config.toml
n_experts = 256
experts_per_token = 8
normalize_top_k = false
balance_loss = 0.00229
router_bias = true
vocab_size = 5404
norm_eps = 1e-05
max_seq_len = 1024
Below are experts of layer 4 (counted from 0) of a mixture-of-experts language model. Rows are named router (the router's row for the expert) and show model dimensions 0-255. Each number is 50 + 10 x the weight over its row's rms, rounded and kept within 0 to 99.
After each expert's rows: a language model's description of what the expert responds to. This comes from a sample of Wikipedia text that the model never trained on.

# expert 43
router:55 60 34 36 52 57 57 59 50 32 61 39 59 50 51 42 37 60 35 49 41 33 46 42 46 48 59 50 58 54 56 32 58 43 54 51 39 58 44 58 40 59 42 53 45 52 47 40 53 53 68 49 62 45 54 79 60 45 49 48 55 57 45 64 45 60 63 76 40 55 46 53 56 59 65 64 52 35 29 38 33 43 59 47 52 67 54 42 43 46 53 37 51 42 39 51 34 72 43 55 36 52 43 50 49 39 45 56 43 48 57 64 60 50 41 66 32 64 52 59 61 54 33 55 42 61 44 41 57 37 49 40 74 49 61 50 41 52 43 55 50 31 59 57 57 50 57 47 30 65 49 69 52 58 53 65 48 54 46 36 56 48 33 49 61 54 51 33 51 46 68 59 69 44 63 56 35 27 56 66 51 55 50 50 46 57 69 43 58 47 57 51 56 49 49 34 34 51 57 40 52 47 42 57 49 68 40 71 51 43 53 32 65 48 60 40 55 41 64 47 65 63 60 52 38 50 49 52 43 55 40 49 37 60 51 45 57 41 48 58 60 49 30 28 35 36 49 49 52 42 33 43 54 63 42 46
What it handles: Inner word syllables. Short vowel-led pieces in the middle of ordinary words, e.g. sim-il-arly, tw-el-ve, dis-or-ganized, Fluorosulf-ur-ic.

# expert 3
router:67 37 45 43 58 35 53 59 59 49 37 45 67 53 42 54 69 46 45 38 40 39 32 41 57 52 58 61 30 58 66 29 66 37 74 51 49 66 51 62 37 34 50 44 46 59 40 54 51 51 58 50 54 56 32 53 51 37 37 39 46 56 41 60 62 65 57 64 43 31 59 58 53 57 49 67 61 44 52 33 37 64 55 27 52 54 50 42 50 55 56 50 54 31 41 65 53 62 36 52 64 54 40 41 41 41 59 57 40 70 47 59 41 44 47 32 38 67 52 37 41 59 42 45 68 64 37 47 54 44 58 55 44 48 62 46 45 51 46 62 41 37 46 69 46 48 44 47 27 61 43 64 52 67 64 53 39 51 37 47 64 51 35 51 45 52 44 32 58 53 60 41 59 61 63 54 47 53 33 60 54 56 58 45 46 58 68 47 50 59 48 61 58 50 48 55 44 55 48 46 51 55 34 37 67 62 33 49 40 37 58 47 49 52 39 58 51 55 66 54 57 68 45 48 46 62 45 44 46 49 59 34 36 59 42 41 62 36 53 49 53 55 45 51 48 55 38 49 45 52 51 74 71 58 50 43
What it handles: Plural noun endings. Plural suffix pieces ending a noun, especially in names, titles and lists, such as s, ers, ations, ities (Suburbs, Bells, programs).

# expert 32
router:64 57 43 46 39 58 59 50 59 30 58 47 45 48 47 43 44 64 58 45 45 36 32 42 62 46 61 57 46 57 57 39 71 47 59 38 49 52 45 62 42 49 42 54 44 51 48 47 51 53 59 36 60 48 61 52 63 50 38 48 40 64 41 62 42 50 39 64 55 64 42 46 65 60 66 73 52 38 58 48 43 50 44 45 60 65 56 47 53 51 69 49 54 44 40 64 47 62 38 51 39 49 43 51 44 42 60 55 34 42 44 56 51 51 41 74 29 61 50 53 60 35 34 52 39 63 40 47 65 36 47 66 66 60 60 46 39 51 41 50 60 26 67 63 48 57 45 61 39 62 50 62 76 46 58 55 72 43 45 32 56 71 42 53 58 60 42 33 51 39 63 38 56 46 54 52 50 38 59 51 57 54 48 23 46 52 61 42 44 53 48 73 40 58 37 50 46 47 58 51 61 32 39 59 51 57 35 53 61 52 52 30 68 59 64 48 46 58 55 46 55 35 52 42 46 42 50 48 45 47 43 44 44 53 38 43 46 39 54 62 55 48 45 41 24 57 61 44 39 28 44 44 53 65 42 47
What it handles: Word-internal stem pieces. Middle or stem pieces of words after a prefix or first fragment, such as dis|in|formation, L|in|ux, fin|ance, know|ledge, trim|ar|an.

# expert 40
router:63 50 26 31 62 44 59 45 49 46 61 22 58 62 41 52 41 58 52 55 50 52 45 59 68 53 55 46 43 38 55 59 44 35 70 62 44 49 53 53 50 40 43 41 33 69 38 46 49 46 57 38 52 57 47 45 50 52 35 53 32 51 45 66 56 48 52 58 65 61 50 54 27 54 74 48 55 42 46 42 48 57 43 44 61 65 48 32 45 58 47 55 71 40 51 61 35 59 32 58 54 30 56 46 31 25 50 61 56 64 40 58 65 54 26 44 40 54 59 40 61 51 41 47 49 60 51 57 57 45 60 40 55 49 66 51 57 44 42 64 59 48 46 57 47 54 34 42 44 60 64 49 55 45 55 55 45 37 49 43 53 70 55 60 46 51 35 46 56 41 58 55 55 53 56 56 44 35 61 58 64 47 72 47 48 68 61 36 61 64 48 57 46 56 49 39 31 50 48 54 64 43 50 39 56 44 40 44 40 46 63 53 52 49 54 44 48 68 58 60 52 49 66 58 40 52 38 48 55 57 60 52 39 60 49 68 72 49 64 43 52 35 46 18 49 62 49 42 53 49 48 48 67 48 37 48
What it handles: Capitalized word starts. First letter or letters of a proper name split into pieces, often after of, the or a pipe, e.g. S-niolvs, B-arton, St-rikeLines.

# expert 12
router:57 43 42 42 47 54 60 60 60 49 56 39 57 64 61 39 54 48 48 53 30 54 49 48 58 63 64 45 48 59 53 43 65 49 50 43 54 57 62 44 35 45 60 31 47 51 50 48 61 42 44 48 68 47 45 54 62 41 41 66 39 58 39 70 55 52 56 43 62 55 53 41 45 50 51 49 50 33 48 44 40 60 51 38 75 50 58 53 54 63 61 43 59 48 32 65 48 62 32 44 46 38 63 41 39 32 51 52 48 63 46 64 44 55 22 60 44 60 52 37 62 39 43 45 48 54 44 36 58 50 65 44 42 57 72 42 56 39 45 58 25 46 50 58 50 61 52 44 42 57 51 58 66 57 53 55 45 37 31 15 56 53 56 53 49 60 46 28 50 44 39 26 56 57 54 53 54 51 50 62 46 57 54 35 56 51 54 38 41 66 49 63 52 49 35 52 36 32 54 36 56 39 67 37 72 58 35 61 57 48 65 53 63 51 45 45 50 61 62 52 48 55 67 45 28 55 49 41 51 77 57 42 41 49 44 46 63 61 56 54 39 45 50 49 43 40 38 31 61 48 54 47 63 55 44 54
What it handles: Locative prepositions and the. Place and time prepositions like in, at, on, during, near, and the following the, especially in location phrases such as "Location in Guilford County".

# expert 2
router:52 48 41 50 31 55 57 48 63 37 60 34 69 70 42 45 38 44 39 47 54 46 33 48 60 56 64 45 35 44 61 60 58 38 66 59 55 68 68 50 34 44 56 45 60 48 42 43 50 52 53 44 43 64 29 52 44 32 49 46 44 59 39 55 63 50 56 57 68 55 49 47 35 60 54 60 46 48 64 41 48 64 52 33 66 46 61 52 44 60 60 42 63 31 52 61 64 50 36 26 49 51 48 22 45 38 60 60 33 50 48 56 43 45 49 53 40 61 54 32 56 50 39 61 61 63 46 57 55 50 72 53 47 54 64 58 53 38 35 49 47 32 50 60 39 51 33 50 53 55 42 72 52 63 49 54 56 49 39 44 54 44 46 49 60 41 57 48 61 43 45 45 48 50 66 65 56 46 44 77 58 58 62 67 52 42 66 53 42 57 40 60 53 41 50 59 33 41 51 40 55 51 52 49 50 49 34 62 54 42 57 36 52 36 51 39 60 58 55 53 38 48 62 55 40 50 36 38 61 65 41 45 38 45 45 42 88 45 48 58 34 49 41 43 49 42 36 39 42 50 58 53 51 46 46 45
What it handles: Head nouns ending names. Nouns and word-ends closing a multiword name or phrase before punctuation, such as Award, Series, Regiment, Company, United States, films.

# expert 5
router:44 45 30 37 41 56 55 49 42 62 59 44 64 62 43 39 39 45 51 63 32 32 45 43 60 51 60 52 34 54 56 46 81 26 63 53 47 57 51 61 45 52 35 44 38 63 36 36 55 45 58 36 61 56 38 75 55 56 44 48 37 61 31 55 56 49 55 53 60 51 49 53 40 48 61 49 54 33 29 33 38 63 39 42 59 56 54 60 57 50 62 50 71 41 60 55 49 70 37 46 46 37 54 36 49 48 54 55 34 58 57 40 56 54 49 58 38 74 60 37 65 47 46 56 55 55 46 62 59 38 62 41 48 52 56 56 60 22 43 51 34 41 51 60 42 53 36 58 35 77 56 48 45 61 51 47 50 49 55 28 59 66 36 40 67 43 48 47 51 63 38 46 48 48 60 81 47 57 40 59 59 63 71 48 48 49 64 35 56 50 47 63 49 55 50 48 42 39 59 50 57 48 57 53 56 50 33 55 46 41 58 49 45 51 58 35 66 47 56 50 42 53 52 52 33 57 42 44 56 51 55 49 42 58 50 45 63 60 61 46 46 44 39 44 53 47 50 35 53 44 51 45 41 51 58 39
What it handles: Periods and decimal points. Periods ending sentences and abbreviations, plus decimal points inside numbers and dots in web addresses, as in 1.80 m, 28.3%, co.uk.

# expert 56
router:62 52 38 40 48 44 73 58 69 32 46 41 80 51 38 40 37 47 38 48 56 53 43 58 73 63 59 51 52 38 56 68 60 37 56 69 50 71 55 52 58 37 56 43 53 48 32 48 49 43 54 44 60 57 38 57 45 45 44 48 33 51 43 51 79 36 56 45 50 55 58 42 51 55 53 55 53 37 44 33 51 67 47 44 70 51 62 45 57 57 56 52 69 32 58 57 50 57 46 35 53 25 59 30 49 39 52 67 44 78 50 71 51 55 44 41 39 56 63 33 79 49 37 52 41 59 48 50 59 36 57 46 54 48 63 44 61 28 26 58 48 52 40 46 40 60 36 49 44 64 54 60 52 51 48 53 51 52 51 26 56 38 59 51 53 50 47 47 60 45 41 44 36 49 69 53 52 45 50 57 50 56 67 55 41 50 61 44 53 58 51 61 44 50 38 47 42 45 47 39 46 42 50 31 49 48 38 48 47 48 57 39 60 51 49 35 62 67 63 38 46 45 48 52 39 49 36 38 57 49 40 55 46 63 52 43 64 49 47 45 42 68 43 46 49 57 43 51 42 49 58 56 57 57 47 56
What it handles: Name-final pieces in lists. Closing numbers, quotes and word endings of titles or names in lists and tables, e.g. PQI2016, Book 3, NJY31, Frank|lin.

# expert 37
router:72 50 17 40 50 53 61 54 51 36 49 55 56 47 47 59 37 62 44 53 47 44 52 55 45 57 55 40 60 47 53 59 52 40 58 60 66 70 58 60 48 42 53 38 42 62 42 53 68 52 50 55 50 46 55 55 45 51 57 42 42 59 43 47 69 42 61 59 70 66 49 46 42 50 68 50 56 28 47 44 52 53 53 43 53 60 49 49 55 68 52 52 65 49 53 64 32 51 42 53 56 45 64 47 30 23 46 63 40 63 34 47 41 54 25 51 40 57 70 35 55 55 48 47 58 52 43 60 48 43 46 43 48 49 75 40 47 37 41 52 30 33 37 63 42 39 33 44 47 66 65 54 55 49 53 58 38 50 44 42 52 60 51 59 51 56 27 47 62 57 58 38 60 46 67 48 52 46 54 74 57 57 69 48 48 60 48 29 46 54 50 62 37 65 44 48 51 47 49 53 56 44 38 52 51 57 41 48 43 32 61 38 46 33 58 40 49 53 60 45 54 47 52 44 20 60 34 43 57 67 55 55 38 72 54 57 57 52 62 62 43 60 56 30 47 58 46 39 48 50 45 51 50 45 38 33
What it handles: Capital P name initials. Single capital pieces, mostly P, also G, D, K, starting surnames and proper nouns, e.g. Pablo Pastor, Michał Pietrzak, Late Pleistocene.

# expert 33
router:76 50 43 34 45 52 59 46 57 52 56 35 70 57 54 40 54 64 43 53 36 54 48 38 67 59 67 50 40 61 52 58 67 48 49 47 57 56 50 56 21 32 54 50 56 46 49 45 69 45 44 42 71 54 49 62 65 45 41 51 49 66 44 70 55 46 45 39 56 59 50 48 46 51 53 47 56 26 60 36 46 65 41 47 67 55 63 43 39 60 49 42 64 50 41 59 43 61 32 46 57 32 63 49 27 40 65 46 39 51 44 47 56 57 23 50 46 56 57 38 53 35 43 38 54 51 30 43 62 38 71 41 51 70 61 50 53 51 49 52 49 53 47 57 64 59 50 44 56 70 55 50 62 51 54 61 39 46 29 18 59 53 47 62 54 59 47 30 48 53 44 33 61 55 53 52 56 46 48 56 43 48 49 35 61 44 51 37 52 76 53 64 43 58 63 49 49 43 51 47 62 36 52 42 68 52 36 56 60 44 61 54 58 48 41 43 57 63 59 45 47 54 68 53 36 55 39 34 46 58 55 37 41 49 41 55 50 55 56 56 42 54 55 37 50 41 33 44 42 44 46 53 45 57 42 42
What it handles: Linking prepositions. Prepositions, mostly of, after titles and place nouns, such as Isle of, Princess of, Member for, Bound for.

# expert 34
router:50 48 36 39 52 39 63 56 58 48 62 24 71 60 39 40 48 47 47 61 52 49 45 61 81 58 57 50 51 50 60 58 56 38 50 85 49 60 48 51 52 35 51 44 50 53 24 45 48 35 50 37 54 46 35 48 48 59 45 50 30 49 41 56 61 53 67 47 68 77 62 47 44 40 54 45 52 51 42 41 39 58 49 49 82 51 47 40 55 52 60 60 75 40 53 57 48 54 29 38 45 25 57 35 45 38 37 75 43 74 48 58 64 55 43 48 41 56 53 45 76 40 42 59 34 56 52 62 44 38 54 47 50 55 60 47 44 37 30 67 47 53 39 47 39 56 43 49 51 57 52 53 54 52 55 56 52 46 52 31 62 43 58 48 64 56 51 50 44 50 46 43 40 52 61 69 51 49 45 56 52 51 71 49 55 45 58 33 50 62 39 59 44 65 30 51 35 46 55 52 51 47 56 38 51 48 42 48 54 41 65 39 61 48 51 44 56 58 62 50 44 49 54 50 38 52 36 43 59 53 46 41 42 65 56 38 56 42 55 55 43 58 33 44 54 43 59 40 54 45 54 55 55 53 51 44
What it handles: Punctuation before annotations. Opening parentheses, colons and pipes before a note or value in lists and tables, e.g. Breakers (Division B), Length: 4:17 (album version).

# expert 24
router:62 39 50 47 36 47 57 47 62 55 68 42 59 63 46 41 56 65 43 52 36 46 44 49 50 57 58 46 42 58 73 45 73 39 55 51 53 54 55 66 32 35 54 52 48 57 44 36 59 39 52 33 66 62 48 55 65 53 35 38 50 68 45 76 50 60 58 48 46 52 56 55 48 59 56 50 41 46 53 39 41 65 42 40 49 49 56 55 61 57 64 32 67 52 34 70 43 54 45 44 35 40 52 46 40 46 50 38 36 50 38 66 46 46 40 54 42 58 62 38 68 31 41 56 48 62 33 41 64 52 51 56 54 51 54 36 61 53 32 54 55 49 51 56 45 53 48 36 39 73 48 58 68 56 56 73 47 44 36 26 56 48 43 58 52 61 44 31 53 47 47 40 60 56 52 59 47 36 55 49 51 63 57 32 59 65 64 29 59 62 58 66 46 45 38 59 47 35 42 35 48 34 46 35 74 66 43 68 49 47 58 57 48 53 40 38 55 57 56 46 47 53 60 47 41 47 43 33 37 46 50 40 46 53 47 51 58 60 49 60 47 48 51 40 53 39 48 31 57 30 42 56 59 52 45 46
What it handles: Clause-linking prepositions and conjunctions. Prepositions and subordinators opening an adverbial phrase in biographies, such as for, with, after, during, when, before, because.